{"experts_per_token": 3, "activation": "silu", "router_bias": true, "vocab_size": 9341, "norm_place": "out", "rope_base": 10000.0, "init_std_o": 0.00447, "beta2": 0.99, "lr_head": 0.0036, "decay_shape": "linear", "doc_mask": true}
Below are experts of layer 3 (counted from 0) of a mixture-of-experts language model. Rows are named router (the router's row for the expert) and show model dimensions 128-191. Each number is 500 + 25 x the weight over its row's rms, rounded and kept within 0 to 999. Numbers have three digits each.
Before each expert's rows: "comes before" lists some tokens at least twice as common just after its tokens as in all text. This comes from a sample of Wikipedia text that the model never trained on. Tokens count by the router's weight.

# expert 25
comes before: " ", " —", " —;", " +", " L", " A"
router:505479539491513508486546486495467461547528482523464500497533483462496492525476517478470472493479509508517507504484503491512466475497516501515492517499516491481477495549482499484487500488466500

# expert 21
comes before: ",", " of", " in", ".", " and", " a"
router:509529481513572525515496501517481502501477512535468507472483537499489510499521472456488474480487523519476517530499497530514504473474528505500493527496489498516515529557471502485471490537509506

# expert 6
comes before: " |", "0", "1", "2", " |\n", ";"
router:503460500489490556509515492492509504474505478487495501473510532438502505496489533468503496527457506529484492484484519507494450500515528498523509499494477512518490505523503491491492496486479553

# expert 15
comes before: " the", " a", " first", " his", " United", " same"
router:517543538540521531483501511505460500522538507538501498480483502467515536514488523509521514519500497477484510515480538512502485463472489519501524528492465514458486505538510471476474515466493486

# expert 24
comes before: " of", ",", " in", " by", " and", " to"
router:484510474524502524492525520468449508567475477527512481473501478509527488540506513481449502481431497501485485484505488531546480450483509473511491519481497501494483482524486470506487492461456478

# expert 26
comes before: " |", ".", "–", ";", " |\n", "st"
router:484515478541492536481521509475485484504511470543501526494483518504494516501460520477431477468470519493520469505465529513492493449521514457506467536483497522459498503519527504504503491502472503

# expert 2
comes before: "|", " ", "-", " round", "|---|---|---|---|\n", "|---|---|---|---"
router:497481462473552510504544507468509483540540475505485539525469498477515471489496509468461515486468536497437490518480488533503502512540475486501535500487475499500493473531477512461481476500451539

# expert 1
comes before: "20", "19", "1", "18", "2", " was"
router:495486517494515519494525483491446492522505527531480508472495472476523493514480489459472486476480506505477477492499527522535498459485479499494492498507512498482473483510532492492514485510486531